Weights of a small mixture-of-experts language model, trained from scratch on English Wikipedia: 8 layers, a softmax router.
Below are experts of layer 2 (counted from 0) of a mixture-of-experts language model. Rows are named router (the router's row for the expert), up (a neuron's input weights, with its number), down (a neuron's output weights, with its number) and show model dimensions 0-63. Each number is 500 + 40 x the weight over its row's rms, rounded and kept within 0 to 999. Numbers have three digits each.
After each expert's rows: "comes after" lists some tokens at least twice as common just before its tokens as in all text. This comes from a sample of Wikipedia text that the model never trained on. Tokens count by the router's weight.

# expert 3
router:544493644397496423456481470509496487515523545473444478471499456463519585482463475502557465493461484476471487469515552507587500442539436495567488595493600571524552521374608564473533513530501557
up0:479523536438451410482449538523448562504516543558512493492512401468468509559559427519548453512504521438522512540551527453515488504522509471603427448445460457520467548434540519481502454592438425
down0:495529455440526429483460495497475500503524492535522531521460474589481553507535459515432400538430483466543558485501521532523545529496483620498443457555473470526498517450467526533485539500442475
up1:533518552423504495545449451521514533477451498502481457584503581432407523415505486481466460454495503495543448508426539525568479522488514517532492543550459443581555470556540548533484482431493572
down1:529510557530493506495476466479527541546552537488510478551449490540534496550519431525468522516531520509468550525508530449475464475482462526428516515532499439523572441507478474515468511536482517
up2:506553529465497441480502518490445450508535470499492506554448564565551498462467461440502577567477428505467446483519549478441550519497523530479471490405472538468529460584560500455445568496601498
down2:438522511508458441553514492489484440446491464471514429539476571447515509495394583567531480461463537429487472471529502466445526549388584617517496545484540503491475492527424457503533469464483553
up3:553423492452516503546554482523456470485552587494473499459548507444503431532471465508526448590507556458496480419477515508552497469500534525518524457546519465472492530485521474537509525446558495
down3:502515465532467523509520480672406573535514510475495486478469457470531506548483481523556449446488511545532496520545513513464461560574542561478468507486497512460555534465415556460486579458485468
up4:573553502439497487478547542420450511521568552447535500522586494472529551441485499516548496561492499394490457488472511486552510471539445533566462460512497559462465476457582532557581487542461459
down4:499503513524480522452516448523453545557455525499475560527479466513457547484572485528531489501518570515552456523496492462553479542524504478562464430545480580541451538521461533530521480521510591
up5:499562536521443520483483481476488473458534592473471488457461592435479517490537499483530506466514477457573489598555489518473512512472477530541465524457513501484520490515561427503431525586511540
down5:497565526560513501499468509490490492536527537553549521509413497484474522519520555491589508499505511456479536430465466538469496405534510520555548545458490530488478542456500474491465453530441506
up6:547430515510443495478413455560448496509542518479552543517476542473500578461480451488439477504463599495562519517495463467543551534538503463526487531520450519507418506486437546513531528474455570
down6:527481527516463435411535474479480479452472493565498498462527525484510550486458496543450511517510538485539419489577545506515489569515495565543409491454522568431444503504518543497545434496515497
up7:479474503506471416381506531466438559506493504480423496495397495518475499505453433509494509521462511561460461559477488507570453549540445551452516489496504544574508471489520479530527474549565503
down7:456513449476504481438532472482454525458522550509467503450504429490540499523522472474499469465537548491504495483478430452509475537500456456552454495531410474476523493469476513571527466470462539
up8:471594436515546475428486500471492542546511551432489487539446505427521474513465539511498517506506453550518469465574488438486490527580416523590465508420469466495410516541503593548504436481477520
down8:507559496503512464468452458560497453517494537412570518520519528471465494490438489499498494468489491541467423498529448458491531500468487501503489494501483468417455479505509532501487583446507462
up9:554499520534455484538596466497541479463497568447514502456492494489524498519451465495536503520494515481501497492530476540445486519466499513484574493511499524480483556570524508399427531418500489
down9:496497497474506484458531503511472480500486542529500413536426519512496432547484484480458484522470486487495441555526483502521555485591528520563512504501487500445479560523546441481426499495494508
up10:515497516468490561497501566466441482551544524516456540474575504483528535485483473539482528453499503526554430467453521547548559522513449488456456531505431512502447530439463464466544477530531562
down10:488525530531550541490566525496521433430531451428520515541500585491503462495512564525579532492582578437423459445551434537463517550457459423504546490501456488528506575543537501525569549588435526
up11:484499546423509485478464445524477505518571579491495548540511516505471454468534474517529571488465459519488446459523553525495453453514490484518512497495496508536487505467523505485473435543610531
down11:444567541477467525514566549504486361548447506506556553483442497510451427575521473464506497475463505461507524468489589522549480412446479496476459499490479549447544487530581485554352490466482512
comes after: "\n", ")", "6", "7", "9", "8"

# expert 28
router:469424511482475515516495484478499485497521486502522581511477467481516565441510497496524475478497471501510513491530462464531493487486510521524479505480554509501464495490612488451519488491434537
up0:534498544517487452550529478538581554448505475523526503459550435510611524437511515523496470476442504510485491530508467446476543542568468462546510512533479471579473587441425552478530483516531478
down0:523511473525442516475499509473452456465417445494504541473504457543512508535507518559507476554408532436520502427478535435510526571491493466439504437492483418461394505497489467526484547467483556
up1:516539547472584475477539521477454478486445512496533481425493462468459481503478481487472589554495480500450425535495536460486512526533500590538469528504568492445480469529522501489472528524600504
down1:594514561466498494429532600490496534485486451467523461529512441522519559481532522534374525481507426558464512504561422454452509519503474456482558556553508513495406493460478512522500472431566519
up2:525420527493481417513502431497437435549422515457511445485538549428528517447482435502468534503561545509526536482553487484447474409481460468564528503553526497540465519533483508500489458503428514
down2:445540486524507501547452459601559508503500609459438489485571575554480494466450468521541523504548481501512473446521504531436452494491540540540450545425507454497472503498473490547585452484506475
up3:569458458432451459558499529520504450509423469476466484543508472457483569525516466484493529507497463547507525519490448450517466512504512490544464476611517519487514464533564486512463548434540509
down3:546526439545509445499477446525453561460523530554504561476460436490499498472596531599487486474502481522539485505527504497569449467502510513508486556529455476485422479521505478465467494472476531
up4:463529493467437527458499573501471555530531491529471557520525529575502454513498562530499499453470535530428544476436469446540459583493510486489555517464437463570487561504419479523466452531510476
down4:553500488473523433533496501482489459540542458473486526544486391543475494493562483468511485559512416507468493503492485510491460563515537529482464424513492412445436532451501496480477527498456501
up5:510454471592495554585535550483448519565470460527451565488515434514468528509494580514549577491553517439446544470487483401477491510491547505530490513496585512468535554559530488506465522551513533
down5:532516459487554550506466515505540590478530491468523464463479485443453529457504484495487522505495587465530448562515448500527475500507492553477580513480550492424535505547492537514512505497565505
up6:488470534504487438476569511455525496518474524506431545501487493540492521471498525477502534501495490467438497546438517415521532482509512472456524538487446500489492517538578562493495518432466502
down6:522452467542500530470472578460493531504422489522566505543526536545509460503517479515518511490561517461513501534479532541481471472514526467475597467515503572470472467505493477490514508474531470
up7:510544451449508561441470499514570510444506522497505485545495493426482474538591537459499509556515416513511478499540516459496508538407477507451509522431450511473492475474547460471524501426479530
down7:515542513522520505480539475483444483462550464502513557501551519574480534548496553521539540462497412485548448524503512480524490514504538449515497498487491521565510469488568527506492547517536490
up8:461448428550515514525471448507503509553477587474490496530461482534467484521519534494465527504448442513541509496504496525482479484510489589503468551459527495441442474545465507530517498499525446
down8:588474496449470454526464524492527573512553479491466500544507559465470550568483419514515521516457466494466470489483498521456441457555562486553577520501518467505466438450505509523479456474515529
up9:606439544474558487480488486499473548533460482462523423526465532502520563529511459532524469518570412537541509469513499443515430428477492512544485472568492466483544512528525475425542507494460510
down9:412499523484472535435479508481496499514528533470527486516510493449522508519496579583456490499516489517603520491483566394511496518573478549425561530523451511497526468475487501463468472407495499
up10:479562484537487572500442468522500509453459520516532501502524582488500521441485534524492481523533526514528499497484447567486485543460527506573562463440432535531530536537485528511477539505449573
down10:506545417550438467511431539554452490526521518543523481502525485475532530508523553461529551478498498564499513534503491470488563444483567384516457536503511520559518490504465586568498528550504551
up11:506499515565527528546546499480519556504548502533452531470509533518493493457517556562467493503464513506492478549481485476511444467535454549479560392489474550518542532409556535456501616502442501
down11:577504504603522525518527599467545530471429508500522480463559413581502487506561510475498434543418518492517468485563535572491449488526563500429521523540591400407554458516514533452468508505588498
comes after: "\n", " of", ".", " in", " to", " as"

# expert 35
router:458478573488457505539495484478476503499503520382535485504467509495520550385480527496496497505445543493494508477501477544542434372554538493532514566462640450501392558458540509449455511439422600
up0:528526495501507540485477454526531525519535595487447496495582488516472481536508535510511511414467477516487514471454443477493514530488494490475484440484545568569552471553492544495530512464443442
down0:459464428419538504535537476466492504470470519523480539525519458434453435561468512500587517447544479485492522566463558448529467466520518493462532511507508490503530527560452520478472435451544484
up1:483520474500461415517508491498520492477464450429563477454492577496543457463478548465535589453495420569474549442532511408516472513492464582489499506542438506474480479539448460556483455489534487
down1:464499520516469501610546586502482560467511544439438427476535480553454470472449502479562478558489437507511407484550479493528493489450433503526497500480501494506460507520510574563524510539512446
up2:475447518490521474491490475531508431493454537508562431458498533486497511447451532562454516557416463528475533514480539444575516497467510530503514416547563461509451552462470538502523528490502508
down2:540553493509507468515519551532520513511477545514494485519545487522562537556546496457466541478448496451548519444529451550538537467532517484470502526445475501431457496494489474466474556459457500
up3:558527521514482512469450474452518483519574503474580507460498535523570545458530468492511477494511508523449518450407514544511502495470468461532481563574569507523465548468453479519475538431518509
down3:442507456494605513469500527470546517499505504530499509463511524452506513505482477491527518457523546496481553510479481480463473560506514534529545497583496463500546543424524585497484516398563556
up4:529528565485548567538519489426521529502439478517513482505520508516441446516504532554534540470473568460568552480543440518542549422479499444494519541441576496479436509474468531419443500520468551
down4:459538418552566489545471513501504460484504542518496504475536530509530484410475526466466511521503492560504455525486465579568541545533404512469473432470444505421562506437516563545508507483471498
up5:542498532531462553491501479491490456498468506526558522475489423459544562452464462485553607482464461488476464552526483579529479509550476545523503424488465441552424454407514499475452493429552494
down5:491485452558437473476499487481499543453483502516525388504451534459506538478548489514532455455512454495468533412509576480539456476453533503468506540560503529525438456548561448533521454527501455
up6:509516487502480457478556454489521542426502500470545446474431555531494503457507617503478446519518472469487476509488477489504488441505478452493519554499529449493445525511564559510516488472464504
down6:475533471547542482500529523485498437499506450540468553473505519408442448524448470524489547499516445499516555446462477501542521474471480465463490502446519481525491523532572378525541539424520469
up7:486512456397526488575543509543580527554499523426537487513482506512474457518453521501489469459498459475463496538530558562562466527501480523514524497442536523496534460505483503575497503493490534
down7:499490493438539506518448519488508511419517511437534444503563561521495491483501527480505490483552555464446473523552522506489417518460516527477468575506527508465567559443550520481511469491459522
up8:515518520533513477535473437535523494496516488468495434523491474506521570475408519566500517552492560526474444487507541630560569552472496506486479443520549428534512454502521514521462458529500486
down8:519455555438504469527486545425464621537485493455552446502493575467454545556494470480493533488471501471511502520546461530483484482469552478460494450470562513502493499484475589518567418491547499
up9:511501436517521472469529548552475481457553529522517411526509474524537602493516433506486490523535522473538570501518444491504451487542558534435468500544501538552438504490537543494509482475524599
down9:457468464443519517515529542529458565489531548565492567509502533539483429482454488487446492522580547567546468457477493530499457480521433548478513572502376466471515487479513508488526503509465469
up10:467466518463488527466531487456475545511473551475528511543419469522495559501479488501436546528505554514542552496465597543513502454534481463441476546463486456535510503489528542468462544494505521
down10:477464462499509543510496532548503516499522504448491526567512579470510496428427518546480462456544566477502536476472511469494432473517583488476580533543510521477534480538441492502477562456486492
up11:445445483488505535486449506546522467482455525427529525530473499470542528451529509514457403541488537429474518454464457526512454493477508455453531541546561591523507521440534412522459468456548508
down11:615501486390538535444465454457486535584494459483534509493495496566445488501498534494509512506543482454529483535480491496507473523414532596502559528483476448464513444538440538489505487501499505
comes after: " of", " in", " on", " \"", " for", " at"

# expert 21
router:479539557456615496526496512456501536514524511517500535483482421481500521505456479450505485492514485534484549533586510480513525514495502506575483536475472584510503468386599537442533566508481546
up0:490557524426480478389483542523533508490512448491443530555435465497518464465468565465433523475518549488469513507504523572490526394523467563507516450519492432553506548482526538543535526537518496
down0:504358502536508392587571532553467482489433533537493439456486457504417417485520420500461537558477485577456451536513453529504444491553455465485452524484497497449576436442418479476520505490641493
up1:512543429532539513458490579576472513545441495524534512500504541554462575500542519518435547508502502451516466534552460508494574481492521479504515506465555443483550534538496516517472502469515501
down1:500501496544499581517485493532472499487485493568575502434501461489502543488477535515464473560444507581489478559471442499498466428516446492519542533509493430513515492429560492434506487476472427
up2:516489489534517383542486504513528554453532533481475482506468511516511530533551526525553459514522465451527594456596545515420521455502418444513545516490518480430514537457467484503492514510505478
down2:463578494521509485594562539527548458484501455482480455458527448474537482539515525529500451520455482476483483500445498425497551496411479444496553448483494571565558552546453534524503476566550484
up3:573427471525533599498476529543520448507508484528469508500483530542484443483425463458439533443490518453493435532473496520527452397527459437505507478531601552520446538463508537462572519489466469
down3:562460494474508571393462474494494454599466473558515510576551451504449538514480514503453459525510542484481429516493570569464522512535503461550508441509439589524477480452455447546529514510466548
up4:532475493501494470496552537498443513490522550488499506445441486524528420542524562501495443515598513589553560422539421547511539495544500489516447527541446502532478486507498541553470500488589514
down4:515480585473519477474582504491469477587558463548444514504478457475516475498554498492414424465516501486548552528552520438543509500558555448559447536473464503486513504469538557565425593497419448
up5:536436516601510559480532457498480560456507522531492491490415522434489488498535502468510501434549524504454484520434521477468521455507516554567491490465558591498518431466481556500465478553496408
down5:453511455553446572562509567505521471574525506537529520477505487545493532525481582496511530498529544452455506446471468540522480468535528503584547519514507578493446520488490475528490463520497492
up6:557504435487500471484494508415447461491552476461505485471474466512536502494500552450495495496424472635519541417492493512486570488525510497469482483509612485514487523476486496452474507556551523
down6:475459444505464472495561459564529479534440532525553509509521444542417518445474491518526492582519500447483592478515524459482509495468485561463495508508502518441523499515616494469465510465476596
up7:503498506521530550527474505521530433460480432474515500439558499556527476569520565483487531478473474505423479539478558556492525505443462504493506486482480473467548511478563501465503468541469442
down7:462507514467483420423496569497538581474466500478451494512509585503497472439501498497499459447499483497552459513497504466482456510507508510471491520562425424509500494537442491434445523472485495
up8:485529482492469403522507533456473535524476502438519490526490475418447396510552544453493515488509505522633552550501495459476548510459511439525503495484499493505517535444549508469527542534520473
down8:472481497416565571476553426523519499504539450565551472429517487525435522573506481507456432510480485486522496495511510509546477491522485460491460440588492475418534508476504512534512469541533482
up9:510513490450520529557488512516470502495551511476538520477476534481529453529526497563502515584464478466473510400489520538459497468552460530452514498438541488469435532503519489420503488533480468
down9:547500570531449495545427497532492546480563475467506538511459466475533446490476607517483551538546496427469552491471503461484492542501480498461516479482504482484510503490469554464478441514468539
up10:482540514461572539524478446469486515474608533468604550495523440523561564479521504448540524483491544433463555524559507478398481511516498485528461457474455447565472428539455489511485512455537473
down10:437460469515516495580502502566465510512470508506527528517457524455512566461482520532511475490515521486511455437518519470550438443427480409548455549541481434488525478545510473432524506554505552
up11:472559464404519443535503537531438546539505479495445545495491490571516517583416496519559531504447521486484558473505548518548442508508502475502516532519495506537501472585469491473433436431529508
down11:506529503543565444554548541481497427535491554525473487493409460450534529455480464577509475552468560455481507454497507525499434496490549544442494566548456554545500435473459497539578449469434489
comes after: "\n", ".", ")", " =", "==", " =="

# expert 16
router:497550528429473498531462515499473490544506522527612534443472460467515524523483521467518402459451412518511531504565561490529464539468568535542464486528477491424496503426568498447507549512490441
up0:476504517501504525520408447494487567464567487487547473433525464508559579518441404531454391463486561525519521528487489527494497501492526529483428521520495589547513492549608513520508470501479534
down0:519415570544508534434506467584503449548486549453456501557562472414480544501460442505426409515500521486454466518470410470539562481554528563471466505502501516443440436561501504565447591513495471
up1:494512555440552491542536538558450569558512502447487460505524498528462495549466485436463582487459450480485561429555511523467441446423518496598554508488467543522551520508481520483468568486490533
down1:477443535473544532479425520472477528417466495485437526468497509555468427481438519506496471474515445480583450492516495478462449434487448447511515439441497492534479480483517525491554521487446477
up2:511519503477466458552468550525491413524470494548519483584500528495574513498497519549434486508439489464528497492516494536428532496447512495453425488485486519568517508529534467586525535442502502
down2:519466487475552504552512517430462525528489525548525520536445442540461435475475519472444467506557559448505513530474481530632544420479550455481515503533505556475548443608427485592478540476569561
up3:477530526450435520532487427516543522555503473446466532487535524528476435553462514552523476481456517455553534481532496523501443504477447535505566510458471522507555513565520482509454584476428457
down3:461548505533484528493485481514462446508513500565402581507508523586533474537521529500415460452513473505509509545493492441552540470483501503590499507466456497463508558528465481440413501531470470
up4:496524532493540473548442499473455467512533513498581519504493508507493390496587579520518493474513509540560528510536471548499491568522571540535500519506437516406444480515483464471544496512613491
down4:513518446530561518466507388510527491524492498533553503484550520497493526410507495478498501534467488535540447419456465512491490472551449507414497415590486490495579551502572524431432502530494558
up5:556450533541534465490493484503523512578526462485508537549521525500539516472418427430514558438476592481578546441424570533554552457525458431467510511511493437486511468493524482513517552555500436
down5:405482533475507490522489415524519528527500517535491488455515499493509467494524486513456499492494493477497507521451483527462473489441489469582588394498544484529496564614485476448537515508473494
up6:389469431439533526574483477486537508564521543483504477569490508546475452466506506430469496528537536507482549510528455490519450546476538533464508423471545458450513507514424527473465515547442508
down6:497458457490485435474493552529425493528501527562564563600524491459490490472455523503503432488421559520448588494478475499454473522486504462496502489444468506536503514514430554439520520573477523
up7:474520529444461516470476532594519510546507448566497552531571534535433509559451534507553392471397475543532540439506505515505522511489553548481529509545497507501417487498490516504582476564463492
down7:475520452525455491541513514487522455534534499459487458488511558499483518541515516535503531437498429508448499489515508484548494579547457494465574478490496491464464510505550519593482528485543532
up8:533571506479560442526576483441479544519510467531528544543515475498545604465506438423452487450421451499492459470519470456551528554523481496506496482582504430490425523503518489492519533553445462
down8:479536540570474527503466468502419483548436439452454538519496521499489468499541519520440569541476547415475556495426515499583522525517503545513538444544527373500494458536456485437428492561531521
up9:493540495463509489538488485496495530454507507480547489519416510408495436561536528436554437538458461453522529582508490529494454516511470484572473447501495495471461522481573516444522453459566472
down9:501587458552485465470495474495478543512561535466400482521509449537465539548522534466483519608435483485493519503502559514474540535555484555513538466477551486540491564484493581466468504495482485
up10:525630450516488428479554492550465542544449596439515536494459472465493440461444580475476467535464448403493534466497548475481479494531446540456529512435484524517502448534434570470484475467453510
down10:471464494493463553455505505466531495475545531463499460525493500494513539488514463479491526439473520483441506520529535487516488511470471542529515492457473450546544466512506530510543511461439475
up11:447471444520557422498447514534483548531507440550487529536556595392511515552492541456469459512506503536494470435495469458527498517494496475484585489569524494489486482447561499515428469429404494
down11:477526570469562521512444500482509449455473524488446444484489514516502491404486580476547459572431522501526491456513479449600478523520534500494519492464495448524463560497487507525455468475545536
comes after: " |", " is", ")", " =", " was", "),"

# expert 13
router:443483527466514429533501473482463515531483535446465492492512494481517515493404535515499509443512522470447536475536529552545427480504526535501506499483492502483512482452540484434447522504498544
up0:509526448479479459481394547498456476548492462523444412524479545480523557422504583550538572443505489472454506578537519419525457511442452547472444489488524456502492507509560567554567432564541506
down0:439517499568484462477537606546528456450504540512413514493443486545530494498571510512546498536473533538426478472459470487467481505459475494451511498558589470572491473473535422516488512497585493
up1:512480496476573462503470529472558541483473510506576519447481516529494510520433483490426466531561442431561596447507476448555456467524545501453453491507454538500532493538445488519552533355517439
down1:502525539513488553489531499517473520523417453509506533471537472519517535482504523425499489506476508513539483527496585494483507544452506543455504504467476465532498464498451530510485522469514459
up2:477509477557531518511521541451435502546525489571517490481517520527540500568481511487482511487442452515565496506498484486501486480533533470530466515530491584486499528492421506481465529570517532
down2:485485573542482470480544504553587455502536453497527462498452534541512544498591475448462525484582472450520532496506496533476523503560534489556554510437485525521473498442450522497532492451483512
up3:457593522486504483468578556453473507469416561515487529551510455532581539473480477525506493492494503438525479485431470488549536480483546538535562523411496481503498527562478508506507471444516496
down3:488538508531509547524426440517469571458510468475543458424521573549498477489487469460528453545534582481604522531527506457510477498431545516521545511475473551476469512520501474564474496498469458
up4:491497542514453553527481554434507454517503464488440548434416567509502465506510569446545500470555590464400498472574445515500453420558559452482486487409493494477502515547452551509471517457546507
down4:479434477502495490478480525501576538538461537541518414513502490479513468455484514479518526481543504435461514534507558456597528528464569503493502450525518477552526475500534484510511547486448471
up5:519470518396484496469419476481481508526476431516457465500471575541526493469535542549490487508481591484464471509507522448524462519517539505547565515596485476558492523473561485424476522488465439
down5:480524455554491505529487551514515507434534522499445530484492552565482370426414501504488512571498498456517484530540554429518500490456549506556476495490476529464508527510499539509472501507480444
up6:502494540468496566503479486458477451522448559431451501517503484515509426510430563483505515535532468485502493519557544464490445438493552580500453497476464496418489559471480531524539557578535473
down6:509495528461546489482446526496443530558488461443507488530459429588529512525562450526520549500470466532451591482583487437462515547546483526550521572481484460498461515476521495545521517505517568
up7:538500482463495451505471504469518514537508486470556533548513566504502590552475560459562487578496500554453530481509474535474460525472516497484611495487485509487506522504535492452541495485511514
down7:490528476543567456542526465465526486485506471508476525474525490513510514462462519503473490533563427594495476541439476514481485476516484448414581519487560482492536520455529435501547457481548551
up8:550530526520511553573475543489470474507484479522434502513524491503511519569494513566531492529610499487472504532479488495527515449465468514484546448555497498520514493455442437468482532495484480
down8:536489486536475467485496466437539597496495437441523529532497577501564486486470529528528521463514490541506426510543505488559470528504484532477488503488560567468521481454473505525397524518491379
up9:538517479518496534472446543542507474533544490476502484474462464476432531465497574515500488463404462444503531476504520539496419474476570500512573516520517503430393523486424537598477520586438523
down9:550494517512426473618487508589553538446523508483466493443552526452528534586502493525487511491473412472526499513566588557479506494483538442555537536497535487494466537552409457519438490425476490
up10:490540511510452499508482513507436514518504560492555487518506563517494484459531531477506492540515516548487552459492493511564427493479494528551442453445456505548505438490455471481443415516519425
down10:444592520529439600577508453603473537540547499437486513536463530457403605444498431491505450511473493450520438437564479472514457512480470453538535513496489531516542508469508559511495491606509472
up11:487521434502511449543512482516518489491487509485469492553523574510641490408496441544445388499566454506529475505528469480513484492540519542523450470494476509545446501484544470404541528466520476
down11:483477577521526598490512567426488549537503494547546509460443487500490527454520446400426530468562553528498581463497448448473486569450516495509482501482411419470534438463565519483489500537514499
comes after: " the", ",", " of", " United", " in", " New"

# expert 14
router:470483471452448466493474479461455597577508511451589563522395494482522537494469475517518555468467501563502528431512571526513527508479536520507456460448542524508539506453490518473462520520520514
up0:414556533483447489430472474492519522480443458543474547444524505473524539452528593481472517468529518428443464435442504457439509575546451507492453437486475506453511556457467490570550494549526469
down0:485482526525525518451530471487456527486484481442473490479394437450515498535546497575540458524512490501540518430486527495466533541475522467503557496425461482574472470467492527516478465436509521
up1:514518510478501573536538512488566564553487485485496520501538418532568498531398525549572441503442519508445564486522499486503468493472538542540428514573540481491500531463461471465562535547504566
down1:467513523484471469540477503630485527507532503488522564571419444480536502474521535494468496409467517498482485481518465531456487606462514477465465538500444506477442517551473536543427514456530482
up2:470470563523590495389519545402473468462435435466483459511504506437494496530462534465480513538579483509536504500488556503487428546504511478478377468544557524500496551457469414494519493454516520
down2:536489481579565529517502522513468396534482458445518522505533492548574453478505504435513459438501500533503464525558481496472554524451466509528468497542440499457508428493469522524496439515552490
up3:466501445443505496549501475506457533496527481490504543445471598500492486486496493512641540509479487485573549522452477517586517531467623527488488516489490498557494495549494430527451516488557464
down3:521547481513492463506550516456474473556489540579535405456490448548513558520474451487474490493490524490497494571515524422487526478420547489472463473503533509491506460457553497544540513523580508
up4:484516483496420559446479528509496587518513545498503464482419467478587483453552499526483549537485483499564506536460528466486511515568463452533436418478555488539501451511462513480445485492482511
down4:483447536493465411539523506480559449519453531601524413546521554546525495482455586561397537470495520544525488494526531500579433418478471420524506460499505502490533510472517479558453543524448483
up5:521438480452535568411464500444488537510543586466492491500488487495484554516493525501478535508486516488567477494470533514537501480421449491437480472472535496499479576576508546529439484478500565
down5:479574534529479501426450525526531512517491544550515516433510560541527506513507564506511545481506524518542620472520445435586589481470477490525515441512513496504506564440516471512492450447512534
up6:490529525526521445461521536559449526515510553495492567512521466518558514536532479526582443510514430505475537512502551471518490542467410551503440600519474447471559469522485499532413526517505529
down6:486541488539485505441494497617498559472475490542470482547483431505517523558554437517505429471523486539477515477496493517519489552509495545508491505533543467487522456505577472483434524528474481
up7:385498485524512482539519547569416548395590478536494487462606504520511531486478444599514569541506521530442502507557557457438467435525481532505504492446508477506555450540440584503509436439426476
down7:517458477494511468480485485448474485425582447489424448489543511462501520457439541517472549478486485510468487496502511432443451460505438500481589508536422518499478470470430555441515533406422436
up8:520390436462535478495519492446481515477518516486504518439491520507503442486535478510452540416511509512512579404535487454452519488403536431480539525473484526463430426473477471458512506485478426
down8:542506501515542486522489497428572511524433515499538464461483506501555496470441466450447488486509556502540460520435536469513461526539455479461532482476435464564496513490419530474462502507529517
up9:521532449472608514493500561524541441490511515431449566537451436503445462496503506470525559465523540476512471491511555481453516465583494571516540421483581465466450440540465497498488493522489450
down9:515515482467553535525467541501526461510449489533476538491465444551450484405526462440513508406484522458501426541484497537483506545484544492531529503516634490457473465477423500520476456491480469
up10:507560519429552458421527448502460593516532433415435508525493478523545557538419501535476529474483506549446534467553461535551560471529473479448510447532478535514527514548500563531473564547472444
down10:487454462551500537474554588502489457471470494500516523470519504544496570491537542509493490573501465489568481454533439510506526575493489490421497496513438512567514562562541435479552401482450529
up11:450513537505526415448524514441501514534449489493513472505531508472563552499516543470386532448466456474427479497498493511441474483467504503553480444518528501544566519491490429563500563480612507
down11:464467534442557476460507545556510405509516458487524466472537548509444459543464555546485514518483475535503535510417496447499522494482528497444504437527476505489533533468525500435509509545493522
comes after: ",", ".", " and", " he", " was", " which"

# expert 5
router:493567538498555516509482495461487530497521487582446487501465497492511457462501455489497523509465562532445525506513476525472499579506481513545479543464494508516497477431494477496559476475483514
up0:465497424518488466462497476459519500528456476492553524488481524500505591377478499504512437567448508522473492515534474544462518553439435523496523560476470583491447476476419444419540514441454528
down0:484531517503478488497501495448492463478413500447407484483471507558503443496509509463511415485441495569505463465416458481471446512519481523540470488557524480486509485500524461463518491506474469
up1:480527568499530514502505522453473521495560465581483504507438526486509452539546492511472548413537575519533531572528533555494462517509500513396504570447471552452457547539460410491526501535500525
down1:505567532501551451559550494520577503489585545535422496461544534489508545505433396479512485474473539482443498480528482510534535413537481462474534516515473496435476493518489491532516485520499447
up2:564541497454518480509463510549523478478487515577414509520452482494516513548522470501543551471460508552439503509496525485455454523501475485545504510543526488453497506506498560489433463494451450
down2:495479506531539504530504484513541474568516477508532495564585504505452498469552550516544603476439526487507480507520538554533499550384469474430481541480529518510586513463513465499462510554430483
up3:530580491506460480459438530529484533495490514517453489507513475456560454502514553483465500491442525602455469439512564504456428533503490446548521581547549483448516464496497518475531475468548486
down3:480405509476519471507451523512588423518568506582422456476531476479555499489458511522502484547540534545486498531461464446610519510586470479464527447539536551537493523471420586463542499505520514
up4:450513553471456512499484516508463516532455372524505495561489558503468464503536536460517530526481531480560546526542512453552542510528505518516485500497494507498555545513484471435510407469546588
down4:497559511492513512461488488551520579456534514527515538487548503519479448500481467462496512503534448517498500409474503450482439521438445475543495509484483482458451493523498507481522537447438566
up5:542480555514499548439433543476467488427509527494472472471469563470555561487487514544449545513551441450507533530546519533503476516508484502413413505463497457518526517588470512487487515472483525
down5:498506520501520478480485534498518540508568469489424510508503518481522469542459489522465574472557479498487517600529564502447548532468508530458490494544497441499549471452530487450417593480483429
up6:514459510483501528448441513532406537456519523536466452477449521498532499495541503575505455527467503514472516531493584505587484476499520579532471475433530523516454411482563454544538480554475496
down6:519437521482600498470446449491504525512468470513538460459472461514561474418491525520430525466518514503473552504517495550510559530476386579524469589533493451488428489496579530522529547516512558
up7:485603515565573551535504516489495476476560514435533455448436545523521481476502537536532499491546533440504517421478480497472491513421461483526501505497478521527548500560533429481462518381450496
down7:482415473495500565522491566445513551522492494455485455510413511378497544478542516530520467476467482500540474518552487516564520486514398497510461458450489536446512559453474548533520505480487516
up8:451495523512447580560462493492549527497475483519542455516544463538532399539515468537463481454508516534499488377458568465468458454528398540461560478512481474481496520545566514511496498452473477
down8:536443467511543488508417470531525451436445508573500467462502568541495488501496490463433478520536438540527482445470539517496504437474478515507517527578445467468506524477458506500506459514466478
up9:479445581482526538433446542475441472485552486472499483468467503522516487432454494479522502448514425479547555509474511418449500515516514511495486516496492536443435429419478504531477541486476482
down9:482497454434437477470507418541558476431534498479533531530526492451447514477504561476524519391554459411459539508517538533467419495556514481488479468573477483503533517544397537524528496503510533
up10:463495515463476485506449543560492471453530567540501517491481495496522493533563468456499486469563428433488533485500457429477429550513502498399447467423491551472455420497535477492496494516526427
down10:526544507470448450556525524534521451576501531577518424427506474526457521464435552601515482501494429509528464493457535514552546544475509523419577500536527465556555386516523534510408506532482551
up11:586470492399496482540563522572483497506552488482485452488454528499497547465483540437468484514426624446454546491506543477555427483531519518479479496468490547506525480495474499488524490461424411
down11:559493551520521474470429537563458458509460496516495529541469515472523439506513542533478591628531464474506548478438455564547495566557480574545513443481479498533599470515503452407500510482431488
comes after: "\n", "0", "==", "%", "4", "5"